config.yaml
init_std_router: 0.0214
num_key_value_heads: 8
tie_word_embeddings: true
init: "normal"
final_lr_fraction: 0.0
batch_tokens: 32768
Below are experts of layer 5 (counted from 0) of a mixture-of-experts language model. Rows are named router (the router's row for the expert), up (a neuron's input weights, with its number), down (a neuron's output weights, with its number) and show model dimensions 0-127. Each number is 50 + 15 x the weight over its row's rms, rounded and kept within 0 to 99.
Before each expert's rows: "raises" lists some tokens whose logits its average output raises strongly, later layers aside; "gets" lists some tokens that make up at least twice as much of what it gets as of all text. This comes from a sample of Wikipedia text that the model never trained on. Tokens count by the router's weight.

# expert 234
raises: "ife", "ins", "ction", "isl"
gets: "A", "R", "I", "L", "E", "N"
router:37 50 28 44 69 58 81 40 46 44 55 34 59 49 70 34 43 65 56 57 68 64 40 63 81 51 16 51 57 33 32 45 53 89 41 18 39 49 57 71 43 36 44 39 51 31 37 61 39 22 50 70 74 27 63 54 35 71 57 38 67 43 32 37 61 60 60 68 31 57 53 52 45 35 45 63 26 42 55 63 64 28 54 39 38 57 59 80 72 38 55 53 56 45 29 60 28 71 38 64 37 60 37 63 49 68 83 25 54 43 44 47 61 61 36 71 77 51 62 40 63 59 28 67 35 58 51 66
up0:18 29 30 39 60 64 32 53 77 49 65 54 53 48 25 53 55 35 55 32 33 57 35 18 47 44 61 66 38 38 43 64 30 69 77 31 63 61 62 58 60 55 76 49 51 57 50 52 85 58 48 38 62 67 48 49 62 52 39 60 64 51 53 56 56 42 33 64 50 37 38 57 58 76 76 45 41 63 40 40 59 40 64 44 30 41 39 63 59 74 53 65 32 41 71 40 26 58 39 76 19 53 31 37 22 25 40 68 68 51 38 22 74 52 56 53 58 60 41 13 72 42 56 61 51 25 41 51
down0:41 65 26 39 46 56 45 45 35 48 39 67 55 36 59 37 22 52 64 18 43 37 58 54 67 73 62 50 49 24 25 55 78 40 54 59 61 60 35 60 61 28 35 37 47 55 64 26 70 47 23 52 65 39 53 44 55 42 42 52 26 50 37 20 76 47 71 35 63 68 62 48 68 30 40 28 66 46 79 68 63 50 34 51 89 54 37 53 59 58 40 51 45 71 36 73 46 29 43 43 63 51 60 85 37 51 41 56 31 56 63 67 46 65 65 39 60 47 60 54 34 77 24 72 41 32 70 38

# expert 225
raises: "ous", "ically", "omes", "ath"
gets: "S", "A", "B", "M", "F", "C"
router:50 48 68 68 41 58 45 49 30 60 38 64 70 47 67 35 72 70 31 42 63 36 58 38 54 46 44 52 71 57 39 56 67 36 46 71 66 57 49 43 46 73 64 19 59 29 52 47 31 36 56 50 29 26 69 54 66 56 64 20 51 56 34 26 60 63 47 49 27 52 41 59 64 68 29 25 63 47 36 58 70 63 35 34 33 69 88 21 56 43 41 56 49 31 77 62 31 33 53 50 62 46 41 71 35 58 44 50 68 32 64 56 40 23 33 45 62 76 71 72 28 68 61 53 29 59 69 59
up0:34 47 40 62 42 58 63 42 38 37 54 45 55 48 21 38 69 61 78 45 53 47 69 50 64 58 51 53 87 51 78 63 39 61 35 52 58 52 28 69 47 10 39 33 29 45 84 32 49 65 46 54 24 44 41 53 16 69 11 48 81 57 44 57 62 54 60 74 55 40 48 51 57 26 42 38 45 55 54 30 29 45 56 70 48 52 50 29 33 47 34 53 74 49 67 42 47 58 70 52 63 40 63 34 68 28 79 45 59 51 31 41 74 30 66 63 51 55 28 28 46 55 61 56 63 62 65 44
down0:20 44 47 32 37 60 26 42 50 71 68 37 44 49 16 34 32 43 33 66 74 49 67 54 56 64 54 39 59 56 25 32 47 37 29 56 16 52 33 41 71 84 69 39 67 75 16 64 56 30 45 65 54 43 50 56 68 37 63 41 65 52 27 45 63 31 52 52 63 51 64 45 79 76 34 50 26 49 22 61 69 53 56 57 49 48 47 57 64 28 47 55 37 63 40 52 28 59 26 33 63 44 45 27 42 79 53 62 53 40 61 40 65 69 51 66 48 54 66 80 65 41 51 60 47 53 63 51

# expert 218
raises: "oice", "aughter", "ested", "ore", " same"
gets: " V", " v", "V", "qu", " all", "v"
router:25 50 72 35 79 73 55 24 19 46 61 25 47 34 69 76 65 54 41 50 63 63 57 30 43 60 39 58 42 59 65 47 28 42 65 60 43 35 61 37 49 51 57 61 81 34 73 58 51 42 52 48 55 37 27 43 36 82 59 40 63 70 31 49 39 68 33 54 33 66 29 33 67 58 35 53 49 46 34 67 48 32 30 28 48 60 61 35 63 39 36 60 51 36 51 39 21 72 66 55 87 60 32 52 70 71 59 68 44 37 73 42 58 31 48 37 58 20 52 49 44 58 29 39 45 65 39 52
up0:66 41 60 30 41 42 62 41 62 69 50 33 26 57 24 41 60 78 20 61 30 23 63 54 48 60 55 60 50 36 47 41 64 50 41 67 57 57 49 66 47 15 71 45 45 57 35 75 51 24 46 54 56 70 46 43 47 50 71 31 45 47 37 48 29 63 56 40 32 27 41 52 74 54 56 55 40 45 77 27 42 31 43 45 57 57 59 57 50 81 39 37 35 66 59 62 59 39 48 62 90 02 66 76 41 61 60 63 52 71 21 39 55 54 61 82 36 59 43 38 43 37 55 54 48 51 73 61
down0:53 28 43 50 55 49 43 78 36 39 41 26 47 77 59 60 48 62 55 38 35 20 55 29 22 45 84 44 65 60 55 13 44 53 34 44 66 43 79 31 50 70 49 26 56 43 59 63 58 59 50 44 48 51 47 86 33 52 45 33 58 49 38 48 39 19 63 68 49 66 41 43 62 85 60 57 68 46 31 71 51 46 44 45 50 45 64 47 55 22 27 74 58 35 56 54 57 40 67 35 38 66 35 49 44 40 41 59 60 46 71 60 36 40 26 55 36 12 62 64 63 58 71 54 42 87 51 53